config.yaml
n_layer: 12
d_model: 192
n_experts: 192
experts_per_token: 3
d_expert: 128
d_shared_expert: 128
activation: "tanh_gelu"
moe_layers: [0, 1, 2, 3, 4, 5, 6, 7, 8, 9, 10, 11]
router_score: "softmax"
normalize_top_k: true
routed_scale: 1.73
balance_loss: 0.00298
balance_bias: true
router_z_loss: 0.0001
n_groups: 8
groups_per_token: 4
init_std_router: 0.0149
lr_router: 0.000342
n_head: 6
n_kv_head: 6
head_dim: 32
vocab_size: 32768
norm: "rmsnorm"
norm_place: "pre"
norm_eps: 1e-06
positions: "learned"
qk_norm: false
attn_scale: 0.177
tie_embeddings: true
parallel_block: false
init: "normal"
init_std_qkv: 0.0264
init_std_o: 0.00539
init_std_up: 0.0264
init_std_down: 0.00539
optimizer: "adamw"
lr: 0.00123
lr_mult_o: 0.663
beta1: 0.9
beta2: 0.98
lr_head: 0.0085
warmup_steps: 586
schedule: "cos"
final_lr_fraction: 0.03
batch_tokens: [32768, 65536]
seq_len: 512
doc_mask: true
train_tokens: 491500000
steps: 10665
dataset: "wikipedia_en"
Below are experts of layer 4 (counted from 0) of a mixture-of-experts language model. Rows are named up (a neuron's input weights, with its number), down (a neuron's output weights, with its number) and show model dimensions 0-63. Each number is 500 + 25 x the weight over its row's rms, rounded and kept within 0 to 999. Numbers have three digits each.
Before each expert's rows: "raises" lists some tokens whose logits its average output raises strongly, later layers aside; "mostly gets" lists some tokens that are sent to it at least half of the time. This comes from a sample of Wikipedia text that the model never trained on.

# expert 45
raises: " there", "According", "aving", " according", " they", " respectively"
mostly gets: " Arthur", " Harvard", " Anne", " Simon", " Stanley", " Elizabeth"
up0:525537491496479521526447538532523515500505529511473486453475506534465511456482523526478503531523459485515487485518441529492482536494493519504505490524485508473475519537491457535519477518493518
down0:495496494522481532531517520474443517517501513508493490549501497512511503487524523533465515467461518512554516504491543507503494506496502493514470476480470495438509521515474464562505432475512515
up1:498512540494472523565461483497450535511436509542489478511477538497498501466490517491488499493489449479484534468507491502506464503438508456506470496476512546494515516488477501530553477478477521
down1:481521490539484524464482505515481491499523508501527535503510545523552519505490481459502520484502538481541449466518503500533483493490522529516488504534514515501475479496469493527472500489529503
up2:504534520494467503481484513561430504527533512525483476511491445486541447459478518510492495482517471499473505506450490521481489535496501499519487482484488477496515467493487521531550494535480490
down2:470480505548472464499530504505494507489486482500549527523510511498514467491512537515497539482493482559503511539519517495538482561515500481513510498535485467485517460481522509484487467549525466
up3:518523484524462521485466523561504511481496459516464478486492492532442468487514500518481484555478491550507503474473433556462468551478511515483504478532509518496500513520513489505524495491505491
down3:516529466522519470588529525501484503505494521496470454488521510534530477513519511502480492443512530450482480493513523438507465512460485516471498525513551523469482515492474505501479503497474489
up4:527617491487470491507496498491504478521475519516481527527473533499496518485499513459500527502492553452519508476488520507521504457522479513541469488514503580488521492493503490503496488489483527
down4:485455508491485498529512479462497510498479519469503480462527500501529544475534527523490523500484481530490515509476495548484506482478499460540495489507500493504500505475495480525497490536521456
up5:520504491523459546467513525512499497510531550523488459505501504516477477461514558497466502532528468543509476503502462544514461525467469482472512518469498532513494515519525487574500489480488488
down5:499540482513474485520559503472471507514503489505445500500508473498499469523513480494510520451508479437492542522487551473479511453526488517484486453511501494476494505505517511484490466465533532
up6:491533468495490493510454502519507496541474536509482471450509525512522502443487489470483513520510498497518485505527456490490463535472524467472466531510557546469487519504533494518511468490486471
down6:491470507507487533476476489516504481469527525492478539555479495489487532501499525477532494524505549498482455500483539509544491471514469484510461555494484484469471439486515464497492546510487454
up7:517496527513475532542464481517519526507510528509527497532502444526464476444478539526510513512468471533519498451477487502485489542432505518491494480499480536504540494500493467519536481460466536
down7:497493550491498513510513530513512509503508532492498495537487492469495450445518464466499535492518517486483436479469486492468505454519534518544521472500480527483523516498453515477487512482518461
up8:557536476501521538491453520514512517488486539514520484511471507539460491455471539489442506539484476476541491480518463517489453498488474498492525468517470537467480508504498482533495489497486538
down8:479497527500510501521513484466476500499477458499479475511504498464513531467489537510481492517480498505502546493493503541513469531511505483467500490497459511485487496494472501488528525486507528
up9:506467532476518498525493512467479531541478544485514519517503501489513539475474506519492511502530460498475523445456504441520511523466516488514551515505525521526498496483470512520476541489517492
down9:519508495487494493494477507488476506518502485480476529505466501524533462499448499524547485492492485484515472492470445502497559544497460490506484484529510456542529477511490491537525513487495534
up10:541529476529518499516496537494505507526475471487469506484534517506499531505487488498504561523487526479527490493559474481531489511474472503531502493537533513475534511507484466488484497460500551
down10:453469524486500524471493506457486500531500515505475492521528510473495487487529482465460518500501499462502518456522534471553465467492504477477497530480527530547441484473492504481530462536459509
up11:501482507533504491519496544498495507508489510502496499550494524484504538499513491452475523501505477484477472497571508470476521534532465474491484514495460558486504460528531443512545477486519593
down11:532523512497488511502499520467485497511482528515552515505469512501457498532510522481477490466491469489444497529513505495484508515480510457546504505489497495538494495489539485534475520485485462
up12:493490545484519512516498496497501524469509491468445475532504470521530490509436513501502535524533458460481543499494495543502489456503481496497489434482492517499497452500516523458541502439519551
down12:486451539503510476531489526500483557531522563507526480496544511500517461488495502509470482501551519548441516506482489481494501448518472475473470446497457512508517540505519469509481526471496516
up13:514507525510486478504489488486515492498473488494482512502523468482460497540571484493479496523489501528469472472545482504516489514534516520524486510510483501515543493537533503513515467498445560
down13:479480529503497552516481498513549524480516550493545471502515505525494466485486491527517476517455479544490514529457520530503490499473477530481501481495466495514495502473483472489493487479518451
up14:483562512548477516496485516499508532492510491505517476512509509543491482492522527494470476549492486517487488506494494531517488523494514528542500478489543502496501498510481457497551495545509491
down14:501501447489479499495526541448501497524438508432456509508504496527521504489504476518503519480497478466479510495497513496507539550519482542552527476503519487498482517511498461517529455506515506
up15:501504496535533485511533499540522498510545487469501456464516458550476505489473532513492517474460503537527510476458494509489445470511511512466487512508558499481477516574480496475526465473497487
down15:508471455509516563498478469454473443487474484521464529567534481473472506494506460509514519469511483528491502513478467519490488514521446506532527448540497498509463497495463481526513484536498491
up16:536511485501489519516473516497551520475493520506506493508502520525508508486491558464445496500463497490505478479510453525497479519489542499512539510519516541491506521516528458556521501519494498
down16:510503472496491527456504502489480490523505464489501459501468491481530482482508513456517476514523546495486514471516548505522486453477474560494544485482501528459483517509501491535490526481538530
up17:516537501494484496481492530550517461509493519506476485496481478538458477459504525527488499514499477527513498470490455531471475549504515541498492476522503511479522554507489463535512478492455511
down17:473536495510507558564481498448484523500461514512509490518538482519491491524485486520455543497473514513526493551537544508511519448493487458491494456506497483504485505489477463512510503492481525
up18:540497504530455546527475521489509527501479512525512454458492498507473476484490532497461524537475492477515505521519470529508441556463480485522532487475480520457506485504514480539501448492457522
down18:514433516484478491489493543452480487492458506508471494521498493534502483499510497511519499495488524518468523549503532474522483493472525501507473473512493459511484475498489503484499504484541503
up19:535537507527454503533477528521525491522450497523499480500502475524442496492494540523509537541477468531514483533507465535505473548491481495529495458491499530480516498521524472527498475472478516
down19:450475477479487505508489497516539535488474558478513507499465500547483514484497536511442538517508509481461460490515491502495467462497552544472509518543537470552480490490516512512488454505512505
up20:535573515483467472504495524497476528515520523523473520449489511516529480454400513529483511507475499501542508488474461495526488502492530498522550509529506522508512531516489481493500483531485529
down20:487486518516435530466530471509466523503509515511516444537509513486466484508484519509500505471511484540491493482511526457516505453516496478544470515457480477516477504476468495501501525470503495
up21:500480478503516611526503527481500483468447481481475516476480524512468506461466514514507528476524509513507540484523497468523461554509454479497494488494478546489504482521466442506507489460529530
down21:473503482480514505427477540460495477469475538494473505561524499464525489489518479485510473516515476529483522526462500489492498483488491519466542514514524477496454472498515513520530513518507454
up22:507501494500459508507497502516465515476473506514473447485513521474464483465462534503476459542518503503515523497456440524509486554482499500514523497471494493478521518493482478563520479475477514
down22:534519503516551495493537539477466480497485496509489527481495529499511484525512522480491528481482521474512495471487516469542481423487497505547448507481465506483465486479535510545465502538498534
up23:525527513500465511496518504521568474519518559491532478480464483511500484478519542519531530496498502515500471489503497540521474493514463560523480506518503517506557545507518462519486457495471541
down23:483497458477517526519522538486451531517500482511544489567524526497488477509480506485518495552460497534521543480465511522518508472510502484542469494478511472519493464532494534486487489516482463
up24:510531497522443512496458529521501499501461509521497444499486483507515450507494546479495498524471490545488403518532466519457487505468492508543497471485485507497502535491509478529528511494518502
down24:476486470468511540468544511490466511529541477490518536507473453543487487503490518503510483504491514504453494498493544541489485492504502526522498508510519502462493466499495460504500505505544446
up25:460487549525452533536507458496466503484475508528541444484496463479495470452496502480496499473467449513483508514502504545473485513496480514493481490482518512485480518501493506509548491500491495
down25:500532479533520528517511493508486503552499496535498523565520517480480540470515435520479517494490485508490453474456506521520516512498512461534506529511482493535530527493501458514468488504536522
up26:470472452494481481516511516498506503455529517484480486516510521516478434481478485467489521510515532506471498517530485528488481503512500470480521515451513469491511558509474445509495497435479515
down26:493526492519515532466482521532484522565516461501505494472515495506507492462503513481505460475479502454501508575493485530518498525514560549520512491497512489511497512458507490506492518541500496
up27:496465471506471566502524519513493497522487510504543500539504482514429469470468503518488503528511488509475519526520483526495477491463486554490507460489512512513478536515527487551472480516508524
down27:536483511512478433504483517500494504458461522500522479524545534481489520506525436484548476484516484521521494476527490502478515503514508515475446459558520501526485489468494497488495519500514461
up28:517481478480508563465508506512525466463510537498501516508477458475526517489493528509518514485522457501503522479524490503491478473467495482537515463482453515535521479513471477504501503500554472
down28:479459455498468510474501503501518489496477513476525486489504493469466492516502492489510483486542530501465491522511525430531486429503485519503477501535466483529499541502503512514497493522501520
up29:519509513499511528489506504554500484509522484523519502532488503549454486510414536533526489542499489510496516472501477544523481548491480522501520455498497470510528492546480484479515491470531531
down29:500494477475499518511504458527518506481521510521498499539457485473484453547504461515546523525519547507456487500456499512490507454478460484503523503469473483514476486527501526475499464470530531
up30:559507524524495537471474510529509478498492492495462491491521491514490476485533590470500478500512483509482512484482490531463508487486505517560507507502503507479504485525542476508512484537497515
down30:502462458504474514489550513514511482533453508497517532511487533469488502476477462488462500515497497469496493499496488451515499458493515536551475541507486446488514481490498526496516489511516477
up31:523498495500454541484471442528478497487520495505496526458498483473490470516472530485527531524471545548454508456516501520530475481461508512553505523440528476470530482516503457504493540480496496
down31:518501492508525504482497508496504508506495522511536494461485489493526534501545461464508484473492503438488470553544554551495528533501498512509536521515508509474501510497460484539542525514521473
up32:531491497484522534541528520486471508541481514508490502548477459515520499502482502481467532474474497500566482481548451488545482525474497519475520496502501522477510515460472457499482510487489489
down32:548481490527480479464490495555493504495521520526496505496451514443458519484537519460528511493511496528493476493533503471479503528508512513484532533491461536534481503501511494483476490468529481
up33:471492521515523511517474511496490505505486522511495500543426508508476485469463465538524536535525512471471509511460495480504511548493509509484454528489528525497489467488464468556547486505539503
down33:487510495487532493467514471479467501513510481535482524520508495502487494470480535524503418495496546503447526527523530475470504530486506474481529491494500502541514459492499524538464476512471545
up34:486512496505475492499508499513465514478492510523514490473437517510493514465503522526422510509523472473501445500517498536506488562551517477506504496482505532481506528550498462548519494490479536
down34:472500462478481501504518524495465500463477500518506492521479502539490507506519498511522545487497527490514497483493503483484593469473490445476423479489450478481460471456515489464488478472485506
up35:536534506494477523482496515513536499517537515514502468473501506498506507470520523529493508562472493540527460483514489525499477512484504508494512468504505496493539488534460475525468447505496512
down35:490472502534493510503504525465489517554498479513518490516531497489523479548506507486498518463484477483553488531534457549522522518505509521514485462515536523506467474489475508533530523529534466
up36:462530533497490532513518506469490525473498498497514509549492503483476501503514541475472495502435510514462526504455483544525489494488490482555489519478465556485516485527534522514536458502459499
down36:490521509506505518527526534464479506473490500495508512533527524505469501497551502506547483471509478531498501554510489487485519505533499470497424484486490490491494502488524494444506544467504482
up37:530534500479501458521512511459500483495516488491456517455505491518499510456463480542510544463517515509530470497521488511537488503517440521462524503545476546493511527527479508500471499515520534
down37:488493508493446472510496460519459486508492517505484511516487494508523522459447460562535525468502510474488448471507494519505501461496465449498503505477501542480519512471527512503473457551481523
up38:498505517491474516531507502530522529496513462477534498479523478539424515508481501535489474518448514565501521466506468530532472506508486512519538510508482496444508526515501514490477500495483496
down38:538487460492522470532493473476497494470489478486500496541494490482495482491451489540489512520481508495527476465529504480520504465524495497517482463528485514509516504508493521462484505484514516
up39:524518492523451530511473520541496506505503532497493452476476492496485467472502536520465538508500463521502517523524447550494471512476472490501510464497469511488496517545499476541553477477446521
down39:456527478482517523515511541496505516514510504498461504514535477557482509501533489520458523501474553485496488516490518493509491514511485489513508524503567447474479512550490495511452482510481500
up40:551525490502521496513521498477497471470569472503416498494450495516461541508484486507517506536486516475468521466501508546499489492495457513489506490479486526454495466489498447478474497472557509
down40:515467477494491540499510499511503458517449514501522494474510511485496512513497505518409555522468459478470473486535558516512459523457447459461512513518493477494471536526487461525498515504492510
up41:489500485503476538506475520548478542534532505520483485489474501508494490476494510509464519519484478516510468475485460521466469530495465496501506495506486486454519516567499444490523460506495490
down41:478491465504500519473545483505502532528476510539457500490506543505470496461476486496530516439518497494516529501519508490510528509501500459484554477512494471514523460492521490529517506447503528
up42:523521495515486509473509494530483533544500531529546485496436488537478507499496531512493524479495477499506470490494489517469484482485488513461550498503525552512505520517488456498500450470478470
down42:454447445474492490510531482485505485473498529502520496540495484488495514476523494506529482510480471483442503481484495508457493550482511522513515505468500520506506505489484512536517488485528481
up43:517507479509453540497462539552547511520485524510483500477485503512464493477503514520474508547495465501520509478468507552475458551456484507530541496501488482504501538536551505547500447474466512
down43:484501497470478505502523459514461526491469489489492443538513502503507468462475542504523506461469496548522482494485528494501511486486538488516454531488467462477514473478519507546481474506543528
up44:483485455524460527509516484522492502557459472473499504477523506527523529490514497502526493493471434463484498517448479506501488528479528508518523448488555487459533533505505472529549493463519512
down44:503575487513501559515510479481485548499497504504508550530497470480488520528522514478478539526513550520517489447489491489550520472485502482480486477518482503485480528488517434502509498535557529
up45:555470518520457507504495525499491503488482558494506486537495488510482461506442526477502517490511512485515503469505467524475513533500510507473524477525524474499515503520493482514528495471498523
down45:490543465481517516496523476465477496454474469480504487500474462483495522527543487501529551493479495504519491477510511529518533535510429539482474479494491530473474539505500470537484497475504508
up46:521519505505456516493489539518505501531524547484507498502453494493467452486495571509460527521451471496499475491502469514503489527474484497530550477464502501470485500563493480538513491464473508
down46:467472449507479493484497487515486515541463490478534518526508514536529500501486532518563491503507458484496531515464495483482554497496519508510473492518502483532500502469518483534457468523527527
up47:474500475463509517528502476484513499485480502518474491556473485498478512483466478529452515522468494481457518485471471574470460527518510497475534452545501515484525523531491476492492499455489466
down47:454519518510478532501496464502470491469507445484523516517490504466493476509478512502546521452512495507492518529505493526484513509489493473531489450491446495511561497505509518508513515516545533
up48:506559476486466515511506527521511445509489514516509496488513524495481488470547501485455528546479496545508483441512471517507449481466502504518513483477499522490538499510461479500490501468491513
down48:486503537489477484513542516502450513505510457520524493501493523481500549532520483510507512436496549492472491511509497552548489486515515494513435462499476516538482478499516542454453520507485534
up49:550564504479461531473471530493480513521504535533510489487490491528485505466474551543502497490514474504513489497486488528502503490483511517514480499527476551489480501498498512482501455527508502
down49:473503480497506487482526480481500500525477474498535496517495496484494547513522427520532501485422463488464540529506512482473531511465483512511482492440488543509512516483507501485497492477518486
up50:530531474465481550489524514496545460467517525513482491502516498477498465495523535473471472485484507568492528524538465537479460469458520494486546530469483510496474528554482502533502490468496538
down50:510507496507498472514510521491517494474482527504513506551497516458512490528530519508515514470518495526490495466477537478482576509515506536507442478471518510522517480468533470468512508475506474
up51:542500521512495529525488480508517509489499525523534524483490479492474475479470510504517536485500510509518506511534467506499475490495470566519490468527516543539515505536505531498478513537511501
down51:525506503518473512491513503490488520495494494485525582507508553483526481487491482506513490492526509484514460488524501482516488501500511497515497529507511495503506503488535503516482503518487475
up52:552520505521491488531484490515464518531503500480516489469521527506489536491496545461528520499474511477518560482570458496516480533523462548514509491513559513501485490488515459473512486503515519
down52:512486471497478531486509510478476507508464496480505524545518508474486491478496455491506510531527537510535490525509495469508497489532469532484463463501505481516543526528489517503510500544515478
up53:486560486472447495488514516516548477481490530515480497541518484506516454499517546502493520530447481521524506519520476557493491508509487476529516474474455479506488526548488468559513490487495527
down53:485551519471487490475507489501495469534511507491477430549523488496491529491479483448514470510486509518423474519464530490488477453497506524542509540488509519493529509515513471501531492496503543
up54:495548507528521500500537517505511485494506482489452515546494512515486507485530503483505516525548507473469522522544493528495490514539509471499526530487495453475504474496483451506533467463521539
down54:510495521508519533508470478536514494482504513522574461489497521519455452511475520467482488469482494470515478485476560502565492533494541481492515494524469510499462523481507472482492518492436505
up55:491501499525506488497482504502460524534486484517467495438454487507553505479486536480511483453500515511489502499464482483504477506473518450522539547450494455484505487502463518511500482472496484
down55:493518450491473472539501490448526464538457452486480495518525517466541503488562492498473485490468483501481479497515480469475507544484502517518543514507518492503493533511507503525509476495459505
up56:505530540523471512513482482523460481494603472494517500483447542510469507526476500510512535510497518465476506499499501540535463494508454546510518526487493508484522479510506435521523476487476528
down56:512529500510497486497473461501576481528454484532531493505507493487540536519507490482468457509548498495510450522503522555490465494502540530503518524509472499500456514467506476496498511499503516
up57:488551504513513527485459499518520549480461486518461478558484481516464480504495514479491506538510513488516490543506487557463503452525458510486494464505520490510538499497475520499501505524506495
down57:498489449501488484498526472512488480485512460487503517573547500483472486521508516458493505490515496490492467558495467439555467456511483447501523512449455487487470465522452494492492533486495474
up58:491505509481518488505475519499465520515476516520509446437479524517493505455512490494472504505497472522541456490468461504486493486455505505525493514481502516497500506532466468509523465515482523
down58:494485493526497510494485531490524529464496525509528541497547526520484480554459473495487536486520508454501485507557498493526520503489487537491461496481503509502492489512479488492513496468538471
up59:520475520501489500555469477493539501482485494484495451445485530494485555485487521504493523521534507498505539532551507489498431490538505467442511512537529507506499501539480470493488513478508556
down59:443497458483456497438491518504494527528501489500503513491529509522503522489514514515472516532536513541484449462510525482515467468499520504485511479508504500521545527500501540514505472498465519
up60:505537492485496496532457490522517518492497526495468483499480505547472475445509541508491481529422471473498488476452450547467479526478532470486533501521515519468518509505512525509521466488497509
down60:502478499488489510527500487461522464491482501469556509510523494506528459452516489542505520495496517493495491513520529445543486518547490563470498499519495505497482498453501481520514507517521506
up61:502514505504483516531494486505501506526501479507464503474485482519494471482497504537480545510508494578528532512514493503528465516541481441491509458462516532433514509511481471548521499493520501
down61:500510495526545509507521537453520531461496527500502490504446471490517482486547536485483485511534531516472501461468509534498501481512493558481553534501467458501498523492587485497564511484542507
up62:502536527504533487507484524557542475494483511527454513545491491545478498526478489516489500536497540469451517500490480539455498452510528499482518506506508507541481502543496488479488507507509500
down62:505494464503523518454514514511503429467517494505467486514545532443480503516500532474518512516514477499514486467505512509538472486520514509510497506531457458527500537556470469505491502549501507
up63:489521505523489507509482537506499531519456524518475461474512499525503480480502532480439509496487447528521455496505465513499487503506496453485474499475490534508506485509489484547537476492498534
down63:519487463490490475501517538501504504507510514488492489451467488548555491499521504471492504470472525456487497488466526519522486462514521505522471541487516496490511492482475502489497474486524474
up64:521514530509491550491494546541533492535460531497499482493453514490503435476517533517497511526512477512526506505522468516494470483481493515465492472502485501494474512535496503537506478506491556
down64:494499514510498451482515500481459505485495475505527544508473481476475523560523521503508488477498529514460465511493498504494495552453508513521479534476543515488492488507518483485452515492475503
up65:480500486517477508541501503496507499522449486474448473477489528508497525464508468504482504484508484506501491533516482490504441517497493496446520497485546526471485526504486465537529475480498563
down65:504538495519466511495482494495482509489502466498508449532530444478488523468441499469501567506492539508527500504461487518544499485478455526485485476515519500503480527481542484485513529501531523
up66:520544433511485484493513521484509540491511522491509489490497504508519492465456504499545493511494492463542510495519482505500453518494480504483556504512505511459532538511510483519507480481488518
down66:487472498489528538505498535517498537485465511489475511542484555476521479451478490482576486515540486562485506479511516436518489424500497552505460498495485477515503504505465531501509476500521482
up67:495509499495509506529493492532562504556467538485523461478501522491508500490507544511451480518476503499561516499463479510498427523472525522478529521521522529504461500512500490521485514484463487
down67:488492457498485526491500489473498536546475484505516478513498458466476480508545530500477477496450511482474515543494547481514482487514524498538504494486526527483449455482457469484505532492485469
up68:512495522508477505527473504518510536554485504506495473491521466506500485470444509513509504526472477505511482511505475526468457505512487488468509469495518514484526495504489446513510494522479489
down68:493479490496488509480486511497481462498532509506502540484503487457452519544560472504473512509494535491515441542540528486512481504530504523474533543568525505514493494461523453476482514468531468
up69:514507472518480496539509508518506520487452493538503503520440483497494465497514511512488516522486494491506509524544461526502499514512480516489512456505457512484477481543540490528514494508484522
down69:444487519514475517514483487479476521485515512522497486514467510506519461521522531471558489448526491489522479521506514496496495468512482501551481471493439499545459457479502507486499493490511486
up70:520534476518509504522474524535524463505456512489467513493537539490479481502507516529476532534488502552489494491502453488476470492511512484454505495548524540513521537534485443516492490479506547
down70:510461532498495500494525487477492532507438497497479498538542528459484507520497463489476480538522511502497509528528486491506477473502479532465463523499496503539474457502522571495516504513492477
up71:537505546484514528451508540486474511523485493488508514476482475512519504477503524503526511516499485537525511500521473481529467510496478536575493509477508523527516478505498507498491488520490515
down71:497547477504490510471506463492467521484474523503513541495506515477508502498482533461480495484518511452478499497456510503530516462487518495497523495489512519486456488506523491512501470482484525
up72:516575482483464480529507542494491485501506513512520475485472501506489469484473526502464480522470488519494493445517473528478500531460495498522535504526473529495478494521484485531478457484483491
down72:495487503531486495534500523552517495486505547518509516552518506541484462534555523488553557540506521494450524499484489446548525440492470490540466510475488535502488476526480459464521508495477517
up73:525524495498476496512508540519514480459449523518503505507450540478515457512477526500524506517480509484489469526550498505477514455529480499514507514544478516480549562501463449514525516486518525
down73:472460492505504482509461522498535502455481530528504512523509469519509519483487500507492489536500510454480544549521545511525505477486450464520518494496480531464508490469508463491518538464494479
up74:514521510479498530522503514491538478525488506536490518512477520499506488490502519501485460508518503490492487526503514465511513472466556514557485516469492539531460490485483442489542503463517512
down74:541475504489511510483514515545490538474495517488502536482506514531484445532498510458526510496508521488459496490520524488467561502481497515473488462554469462563525532461495492499461506504516500
up75:498509475498494531491523499467483525518513507484531500519520526531477504482470489486462491525440470506532484523539479499512467528491479528488507472525509467491512523543492482500516469533488547
down75:523494540507514506503524522479476516474533526480465527507502490481492483511511489525512563535466553505534489512535494491509526460535525501507461525515466490507461491492487511495509548513542537
up76:542500527525463543509484517512499509465474507482513474509473509518439485515472525513460487540464479525480481484524508546528496551546489489528512521534462495455521494561488494522568483488486544
down76:520495518502447502558465485475552477520468479513459484521522502505467488509483487468512508499506484506469529516531495479468482491511477508504498489480498468483500461491468527505492547459479497
up77:528522540529485507509477506538545516501525571519500483510470504509464503468494538499449542483485482508526474508507488552514494526548473468495514497517446505494517490546486492520531524522506507
down77:484490508514490490455502503522477499531493560507487482498501502522536451441492515495521514452488470487505491531494559442534525534506499511486473501491511484540512504531517468541518484469506500
up78:468557492505528497482529522468513508472547543527467486498459508478522455469511530512495476505512462487488481513489542527492505524503487444527585525517468495507525476526488459503470503482509483
down78:483470459489512512535521491449464533493506498479557504477548494462513521461508529515455493469498479480501464496513545517527517560517472494514506509483494494478469486516505497527504490542511521
up79:538506509520445502484494491560470507535487501498463486470505472534519501495470509542494561481526500543530457508503487502473506466508533502512447482503514497510502496530484533516515473516467506
down79:508491452494513493535487494481507506518480467509487489531455558457488500469521490524463529491492530513521481517536489459549491503498484484466495464514492505462456472531499518478493532479515484
up80:469496478498477489465518510506541493522486564504503519509479503487522478440510488521462470482522447479539486437520481518473481544485485496482532499537510551501502555523494490535479512496496483
down80:492528519516460534495521554505479493548507529488522498555506475534504483476522483494513518520462496514513538574528522495534503461487498499497489468502505459546483488457460508516506528479487489
up81:531504433503500525548476478473476502493471491513466503483513506491494476451458520480501528472484502497534476495490481509498468508487470524479506461486494521495518547519468474524531479529511529
down81:533510499552513535521494490488498497484484519512509494527489540497499484491516483489514531529513524513501489494504504533529482521519496541449470552525496500493488474465510490497500539460506485
up82:524532485500414560483465498510479521536514536513521458464470493511509452471512565512497525508475435550524465489489475540487481498458485514494480477490479510475492498508508494535536479478469500
down82:446495482489492477519520498481504465546481514493494504530543486519489511491520454470476462524478481509452469497498549508497521523481488530500488502462474479492514505509480436571527481458505488
up83:509513521520450512518471509515471502528472525532492478492515513500472464472491551547471527504480462507501484518488485534514483558453508470494470436512453513491535470530489481541503455492503493
down83:493541484500483495508533496467471488504443488492483482469492524490521495487535468501488488506487496475471501489426555452503527511511496518537457532492515459506476528477517468487510502498505520
up84:486565481493470502502493480520463493517543488490478493479470484529458550490485480505495510514509511507484469483483489519496451528462506508520542551492530537493466491481517481532495460446422510
down84:505470488526517493489484516517545483506479527508510519461509511505537529473527500517504457520523504468468494495517519536538457496542499532475507510525495512472550519556538516506526477526552460
up85:504489522520479537491499549510487529478495501510460468493531507520493500493474524512483491487539493529486522522502451526518487481447531544533523500472509513527527503536501538490496497498474493
down85:529516513503517561485544490469456477497498513504515464537480473505516509511515486478478505489473476467460478487481550522531519456506503500527468493503473477455481454506536487493448472504529476
up86:507511518499516518542480496517478516547486513508488450477493515513487518475507498519484491509483446525525498514505471511528482563441547494513496479489531533479514487493483465526505454472501539
down86:521521487531519536548519500474515519494536487524508474521504511537439533544503496530470520529474501483540535520525532509550540509477496518532488504517501511512480538472501470505477502530537539
up87:476529530521484534524487531511494509508484530518503505493466495512459453467486554526478514500485482535508460500457462522518475523467480478531489482493520509494501505503497491529518480457464560
down87:494511433493489454482541489517536484511500514466500484512481503492501471467528478506513507418490453522509517495496532491532482506503494502526521522493510505500471483467504461515493483514467487
up88:521525489469462492458503514544478489486501491491473510513477486542529514494504486532482564544455483536517452466532471525520485479493474484530483482536501479503556539542481480497523493516488532
down88:490514479532486477550478504536474524472470506454503492485523480512512461487503515483494513499483488519464504477528456481501504527513524531482506461528517503499523515535500481506517505494479487
up89:511528483505456528485478514504456512499486520513485480505484522497522469469424503505492551561509489508515478462507480501532498510520485483460499498506486488505517502538503498514514470470516539
down89:456510496494509483517486455462454540496491535528506516495477528486488516522543506535530517483511510498496500524492530491515558522507514508499484484527506521466481516487506487478477460540493515
up90:545564507453476477482474486478466497517495477497458499507480485505541528476495483479486540483478561515485495486480500486514481488521495483512500529505487554460472495483518514512511509483513498
down90:488490513501489527511464533492494510538487536512483541486529515499474523483470492516524551505490467512462537518482510489465539552498466536506510450501533484487485481504503467540497438476534476
up91:521527496528503465480526490461519509506506535531495456502519508502498474503533494510495523518497516510581518506523512491543501460471479440512543529473473470525516487503460463474540497496484515
down91:452468492473492492482539533516478514547496508490487548446536521518517471493442507547502499509527518542551462504497523474496518491465499451506511528511517514503467506475465510492493506477481500
up92:527493455480516501554523486567494475526447543490507470502457533511497505507464537536513516509473535512492469498552474493494482525514504491487511497538518539496480523513492478523490504520524500
down92:492493500496513488484464494485477541505466504507527551487481516511468472471513467534487476547489541542486494470511517519532477472490454523579485546491462517545475471497510489484504534497487488
up93:519500475536480471522483482532509504526454494500509481456530511516503471502515495536526480535534501533467473467497517522479504506482500532505508504446529525498524517490506517488503511486500492
down93:519508504486513478519478510533499511454500522494496457506508474438420476486507492466511503492505483506458496476490516472507487469541495509528446523473437512474481489507555533476456480520487455
up94:511493488508477506477466487512468526509510497501465522523519496497529481510509503482521476484481466550494441497434479529456518530487557496492496490474505496485519475490522518504530495543484486
down94:478495517500518513520476554541501504446524486506529522523499529479480462458507500506529511467540521495493490497518473514540487435525473507462514528519483528483524476518478520486507517532516509
up95:506543526527442528500456505546507506500484545516507490505503503499495449467509542503501529543475498488497480489522458522506488521470476516512487468533485499492504505502528509532535489476499519
down95:482468483479490468526507504484506493530470427496487526501500469490546493482587474489502514484501476476499490476466564473480525502487495568504484485479528486470466511464469448490487503487489526
up96:525528512491500515505494508534469483535475534519551429480492472507506484442548540491467486515500494524519546473492474522508479505506517514537505465493515551482492510498516509491547484454495520
down96:465515509534463526496517544488524509493521528496535483533506509522518504537460504465486518482515454453499474517507508519549465507497476517493519491512540504490478491504499515484537481504559538
up97:546523457480468499502474493530548502477512495506506458486464503490488454485480518527514485524486479524466476479509495489494483493499515503510492500519472511494502531497479491520510503489498542
down97:479495511464455508501508503411503512516434536467509501526535487565553483454552487507490526500498481476498477466490535496516505484513440490509497502499514480527485506492471481522513508488468464
up98:487548569489519465525497508493466525546528538505469453483485483480519501460458479516493515483494484507498573508500515510502493463483474488495561506487528490485525531549463548512464506531458492
down98:483512482496478503525534469512494477507480492486506570520488481510533502461517492498496512468498513509454494522511496471499477486523481460506498489450471510469509479502523479489480484521517503